Weights of a small mixture-of-experts language model, trained from scratch on English Wikipedia.
Training: a variant of Adam for the experts, 1055M tokens, 7177 steps.
Below are experts of layer 3 (counted from 0) of a mixture-of-experts language model. Rows are named router (the router's row for the expert), up (a neuron's input weights, with its number), down (a neuron's output weights, with its number) and show model dimensions 576-767. Each number is 500 + 25 x the weight over its row's rms, rounded and kept within 0 to 999. Numbers have three digits each.
After each expert's rows: a language model's description of what the expert responds to; "gets" lists some tokens that make up at least twice as much of what it gets as of all text. This comes from a sample of Wikipedia text that the model never trained on. Tokens count by the router's weight.

# expert 6
router:471495534478474472469478506516482476490495543474503531534516510531498508464520482452534510504503523521523535516483493470530501496490485528507516490474508551514483534530545536447531513486452501490472505505500493499461462480533490479500489496505503500476501499496501435534457517495489534515473493513492519493486494506504496491511448555481520494446500518511521516546501475522497487474556485496507481484469479501495530487488514538508544466507470493493507484499491489481492508489514497478503492492497515488521504480516495523464492464506498465462467490480506502499513489528507485476
up0:524502520509521491562506486493517508487546469493513503516541509470504497480476510483542499482479492517513531488517486481503530470478546540520510464495515480475472493477511480513502509528491500524475442499488537508480519532550517492489507484508496544528503542542485514499521481495527505502507508491482481531494485490492537473512484446506502469507493521481500483525467480525491452499519511467527477496537484505496494515508480513513523550489503534494480504509505545516516538477533526531518534487480443505494505451529516477435485472496478556504494496514486538530508533476508497466
down0:516488522509534499554468470521496503440509493501488511514532530478500491492468484521517484444473495522483543502525501487546499508493506519531506474500494530493494492491500464517492488524485498466453453536509503479484524513452528485499529527548534499472482507512486519514528461508501477520540493474507478482458480492521558460483513466532473502490516516531549485515469511510485458517514503508477478523566519514492503497487472528502516528521476516510492498540504489501558509498512452486500522496495502496514491493526548520492491487493506492501486493495467545483485502493500493508
It responds to: Sentence-final periods and quote-periods, apostrophes in possessives and contractions (God's, Can't), plus name endings like College, Nets.
gets: ". ", "'", ".", "). ", "' ", "ers "

# expert 22
router:524527539485462551497491503520482529486448462532540531520546491474515524478507476459521511522540532535524477500509475467481486515476487530508509504522509513546471477524499508459454503456471541516494511529499481504516505514479498496514463509528497469512502500480516486501495523512485525472499491525516527499459521460545477494493472501490493532476506524478531475536531468480514484488473506492547516506515502492438508525502460464465481512461474512455500506548509479478500473505498493490493458478488538488555528482480476466517531503506513450496526490501520548499501514529502468490
up0:460507490517488454518529433502476509512470493493492474462512526528532478478543470505527434481512507477483475502484508488500453509493530501504485496500482498462495506500522496503478518520497532532525490524495525485472515529477526509489519510479498451514509487539458470493513474512488526487502532479464515512514504437504480526522524492465589458499508486512533533529482515522488490502520537505512471516503510502461521504499473474486506511483511488509536499464505494503559513491476519507473510493485515509470526516514444507477485528461526540503492498495504496485494498465480535541
down0:523480519494532494479506542485481522532492522486486482499517495541517497474478496549531502534438526470529491489491486522453489508507535511541515510563476494510498495504522496534486551499516529497512530510489506529448507545531481503479445480514512490484480541477494497496517487517509477520504544489498470467488498483468501512506509512456483498490491498527496511527517498516562509495474530511527445526473511527458463511461506506479524480518468506480478537499439484493531505483526485453510498476501537487480511505490489524518562496507552491487529472484473462480450489528476498501
It responds to: Possessive 's, plural s ending years like 1990s, and determiners before nouns: the, a, his, her, their, nationality adjectives like American.
gets: "the ", "a ", "s ", "his ", "an ", "its "

# expert 27
router:519495482480487485473462495526477487544519478481512525546551494478482502515545509514489481504532486495529509504547517507446496512488491481464479526462559496506451480489488521491508526496491509476533522493496508468520465481503501494489455464494496470512497510487498478487499503490534538507487518479514542497498531521526529516472566461458492473510483510486532522473440530517480498536520461481495497495514497496528518487512507517540538514531528534495505505509487475512499456513521523495535521491487499427548529492490485503509544476464499465505450502527507491470522521535477530523
up0:507481527499508458559499514556483534513538470491454499536509523520504497502566502523522506530517526475482491544508500509514509509504500486488502467488457497505503489486533481471491488454502558520490449479487518482508496521499519542516494465496494487503493544498498460542460515481523464509513527514470481515507477479434517472516460521494476552432483480514467495511543507529504502514483512484496486522522502456506479536502465485552515478472516500521463494441480556485504509460520482477525479484555464522506520512502517550470510514506504514505528523475521506474530502467481506494
down0:489536516451443510522513522530506514553523483464500508520507535460518496490494515500511525484455525489503464492538510489506494508513556473484545531539542510490486462516528500467471472458478465526492495529498453478521561508525515493483449499494490537510470520491504483478505448516540489558518497497539549497463495497483489469518474507496515481515552493526508459500487493504520513520496457500463460493498498500506484502504487490502497528504492516540508530494499484488528506488539521482499486488499515499507501523525455510505493456494480509570505510461536519495536531546488504506
It responds to: Common function words and adverbs in running prose, like or, not, also, this, first, than, without, often.
gets: "or ", "also ", "it ", "this ", "not ", "he "

# expert 20
router:495467505479514532489527513515579493476516473514555497534468499509531526522530508516518469495491527545522469489501473467498480475519470500508537474489484506484508532519495475535534499470557509487497500530501471520500471498509514493433466498529520464514514494439550454509521463497499494510477491490515497495494511520462491493493516514514498522537500482519522464539509534509496518483512513505507499505488524547511528469495555535528482484482488480503464550492535500516495518537500479504464540486542499487496520502459445507547529514531474459455515526542533522511515475525473520517
up0:469522492497552514587476535521490494481508540513515461530506483501520457484551519517521461523502524521547511493477497551537500532473531495527505489506504472493529499508500477483448470525480464496520516524506546486465514514495499517524559510516488491557479493495496463482467513521509454541532546512501491498510467532502481481505533504482524503474482507509474497500516481509537459478495484476502468531520496496489524506465460511511495516497498478542467503509483506528510482474504447502485531520465506502455501511567492459469472527491539519535527481512486552527551457506495487518
down0:509499492475528492528496508515497507533514536488471536518478478468483503518498521471474493503527476484499490492475497514484518462512512501555454506500506456484544505478584506493514510523519463486512468483472493463590455502512491494494516469515495481451473499468508498534487455475513498557487541498493495507489530530486513486483482517522471496483492464489539534499477518506524533487501512519495538502523503541450478499459520453495536500528490478485521496535524512481481512521448486485507499524508473475506503496503493512487561487478506503483550488524536479474448505473481507497
It responds to: Pipe separators between table cells in sports and statistics tables, semicolons in score or code lists, and JPL in asteroid tables.
gets: "| ", "; ", " ", "–; ", "—; ", "); "

# expert 10
router:463517497480490467492557519526517533556522459464467529503482540498482466546496557501509475495476464537490497519501491516512490531506506486498525476516514492429509495496530498516513463492540530502534506468534515458473490537526511519452532485497516556495500493495509523525478513463490482472497496498490466484505484531487566548499469517500513480495521548500498493495489480508478478532507516474513530524503475487517462531524508475483485482456505501510463524460484480479470461502504479525459486488520512497464469472526531529540478513461488495497482509507524467505463541467524503515
up0:546535512526524461436479473458497518506539483502465474541500523499525513532501523484548517491496514513539497493492555483513476464540502528493517465488510538463474457532501535492446497511476467503477506486476549517513480466525487493519525495476460500492521518484535453464466464499507485490485543459551474512509499488515494495485511522502527501522539494518520501490477501477543494518540506524511479498514512484550504505509489503483440513488469540484509516493516467523450479511501504493524490516511467501506467467516514504475498502472501516501513495535497500475492543489517520487
down0:543505468559499503484489549496468496437516498522501467523509495503494482515519480533487472533516516497484509473510490505488511508458478542511513498491511480519492484515537516466520492525487487471503541506517546537465513479472502504511454546497469507521487550504469473517510535511530502503497508496482477482520536514511443527493479497511484532471524481477459475449530529496515470538457497453479506509499534492481487533441494525519521477515447515488498515511496464526506522511510468495526496509454524476540458537523485480496476440511506478522536492525475528508530471538494464542
It responds to: Structural markup after line breaks: table pipes, list dashes, infobox colons like Born: or Capacity:, section == headers, blank lines.
gets: "| ", "- ", "\n\n", ": ", "==", "== "

# expert 23
router:543455469487487515510498526459509492495549517519492496528491486479500518483514470474498510537555502465549484465476521501472457528518545536467488517481519501513490500452508476507532509482495509521481525509512513506512451546521477518516492492507477514527496517494488492509536534532463511487490467473483520448532500469509489503526493477496496534503521501444515493462498552517466508501516500505519517496467562472473528477521484484477511518459491507478510492493497495509531543487467520535535480505502499523455468511523519514506503470475547474517506554501499462504487510445512511474
up0:489511471533495478550546479540513543507499506459492457523551490513527532500550526516478524502508460497447497536515514477526489462507474509536494487476470478466475488496526538455527527504496508540512508516523510506512476490481513495463535451526469490560498510512501514500521498548484484518493544501481455493514488529502517500531474499495550514504486449500501481470543480482464514494498489495480470508534451486510521519526530471509495462478495513466494507529505509544427512529475482507457499461482505488474551514491528471466487467497516515493468485506567493485515480527503527494
down0:478507527505470503512477492497478526461579442494495502490497523500471501473470432491471511474521529466517476552465517508511482482502498493510512484473532548463474492477520491490491530526529478504433495530520507497511508498514487508529563454514498457473479497529492507533514515550458493420497488484502487499525480495494528516523508455498511474508512513499527510501503550544514495531538517519556468469543470525464505457503490493504505524494490492526489470465449521499494503495498540476516490457454493474470512478558518515453491529502525529493488490481474507490511482452524521506
It responds to: Prepositions after a noun or verb, mainly of, in, to, for, by, with, usually followed by the, a or his.
gets: "of ", "in ", "to ", "for ", "by ", "on "

# expert 7
router:508479477491507503514526512505526518464482523473464490469502503490558478496487560504458512485495472460521510502565565506506502471501471521506462481486463546497500520481526571478522476520494487473498521533484530497498465490492535472502493516471455482517513476500494478450546491459472497496491459510457495503507510456570492512488454484506535500547489515515499528501455494487454527482516486482469478521521508457507504504544512451527505446501526528503509454508537488496489506483516477500466478484476504541506509498503511506466432515534515505530461457529503453504487486490552541521
up0:498530487490504517493502492470444456490519494516522490527475486510497488498494462493502509515481479523495499477474493471493468534510523504489524473501521490486538508500501488520478502485506481529515479487541519477501507522492477515461491461525521534515492524499537480479505498522471508542518530519514518547451499501483500486490500506462514476505509530487523498471475490520454497467513529455529487534511473530495502540491461503481472482547471514529470505519503535506474484496571463523520523503470491502487468499491505476510495519511509498498509517518541482507552483488465468545
down0:484485528455487494540510497495491557511487508493504442459468497481521480498497466531510507557496503475530494546497475514472474549499513529490479531542538516471499506504543533528489524521454456469482514479518511523478437472471461434477481523528475498544492493554493470526489493461512490517529520520504472508504507497508531516477481520466543501471503485488472513514495521513498470488489529487489511483533535511489426479559477480484508461517489502504462491533503489477534522480508504526479511481506453466470470520498459502457508532509497498476510498505515530495508476509500496450
It responds to: Decimal points, hyphens and en dashes inside numbers and ranges, plus year prefixes 199, 200, 201 in tables and statistics.
gets: ".", "-", "–", "201", "200", ","

# expert 30
router:505486538531509503516477514478506507479508469492489492501452536522516501494485514522491461467536488504503494567504509539494491509516490490468492498474470501472497498458449525507500481494546511500500505545501515502474506492514469504518561504548525487499498508482518498540506517488508496526476484509521482533496515524524463464542460461494477497519466485540478512535529489489464506533507538512491491488520501481511499515543502490506475509523532466543503480481527537480506512496466496562469479506465516544507471471529503491477468501513488482469500510531490490530504484493503517489
up0:490538511471526435511520493471503524493475525511510533532500532502490469538486503478498519483516496481457457536489486507498548483505474479494488501509511516496489450502488524524513536487501488528489501470495479517504557453468504493525476483477514524495499507544521489473514480523478489500514480519499508521497531552504502478458492504483503524565511523517510472504473516506530565523511473498539512497499485475490566525507506490500495540451490550535526538506531450566474514525498505505482534492488525478454521500501519482496534494522516475504530473500459515495495517482550497511
down0:488484515506488514511503479456488533484500489495503502530457489505483467500535532473495504505492523525520498505484447512460509526490503484460545492495511486514499511494507531506511514473462527496494528524505478469489498488509475493499534483500531527529495541420519470481532512514501505477474524495520511482497475497461572539513501501431529503479556521508463499495505508493537505518503518483528502493483496474497512507489474542451526498490535488522487463531527500534482520482485511502485523492533515554509451475492465486494495489523519493515496518537501512481505481510467520511
It responds to: Single digits inside numbers in tables of results, percentages, scores and dates, e.g. −3.4%, 7–5, 03/12/1994.
gets: "1", "0", "2", "3", "6", "4"

# expert 16
router:504492503510545505521500467537476497492529477465514495486505474511507463487466537512454481510529480520486435525519507526489506535516460473437527528488536484488486557491443479486536490503525491469469497524553520522513543494492544541476538486510509531517493512458532529502483507493520498475521531506472514496512515536503544454566500477502494513490494510519490517494507494500542502501497478457526498515500488521493549531499500489480487484521475535555494531508483447501454455468492484475468489451505495485491493503492477531504495520518525502528512484493470504471476545494482486503
up0:483486496490489477506505515498476516506494463471499477466511504477499497482548503483489528497508523458475518522506501522489521454500484553471514483503494519471504502518514469510505486531513517521482500459465495442482496533508511503493472443501483493488480537531529486510535479530509556470527479492504464473468471486568471456511501490508504499492483526499535488433502515538524470486488494518540556503468497540562522544480482516558500536481469516476479544446461496516487462498483451487524497488505486504525477476494545540500517463498500504489463514520533481537478513528527494477
down0:518556491513479481493509517491498540534509465515521474493471504484477495520505503493480514540492448525507490492485489486534506455493526488526468521516473486521518516526501504508490522563528493500474514468469517505512474467479531492494481516515469469526467529508526531494550504531441504498542508519500500512528550495542523506480503475487534504454507549489513489507498497493500542515476484510534533508477518500531478545513463543518520477501480473466500523464528543521519509527472501490519532492489505488550456513480512528519485524502463510498478517551539502514486473535490499476
It responds to: The, the, each, every and following adjectives like first, main, largest, maximum, often opening sentences or noun phrases.
gets: "the ", "The ", "first ", "-", "each ", "second "

# expert 14
router:487461495543471485512461485520523480493476471510491466503509491522532529519530493516525510490485521421515470515469498497553528469522521455515470548483508482440524499506493493496498479515538526504504459485530507500530477511483548523500513452492490475480525471480506487476508521518520507519511536464487517539497461535519511469516498530465455465547461475506504538501499519501552523527504476504493517452468494516526475478490527513501523521508497456538482489486527484502507469501494471512482522548513476470470521481469486543508522479525480573520499489482531534497508472521493495493
up0:529503469522501537506511522474505493457545493492495498494524485479479475483467498488472487487481457530460512507536490469496540477532512468490460533516486473549487538479454464537522489490476461502502510508464456464507504491529479468502526495568498487517486458530491505549459474518508529532498502498463452492529480506475528501496495493465494508530556493446450431516533521507524506494511479497479477512498478491457517503487522459516467491498532533460448488500508481520512514531515509541475498510508495506487500512516495520468531505496486454494499528507428510462504494533436521464
down0:518514480528532501505494511540524506468518432561473471498504512527492520469486514491542489483495525499543537504533460485490536513517535447511521490499494543471457511452502491513504509502488529497493503450512480459500524478521464514455484475496538507528492507477499518533512503493516534500528447509548497513503471506465493510488457527440505512508523517463510496524492502526493474493546504512517483516494522453481512524497531519529505454468498509482486476497453497455524493476524486506512501511465491451467499475481456508507504524476473487490467502517527508451480534486494514494
It responds to: Conjunctions and sentence openers linking clauses, chiefly and after commas or semicolons, plus He, She, It, However, but, although.
gets: "and ", ", ", "He ", "he ", "It ", "but "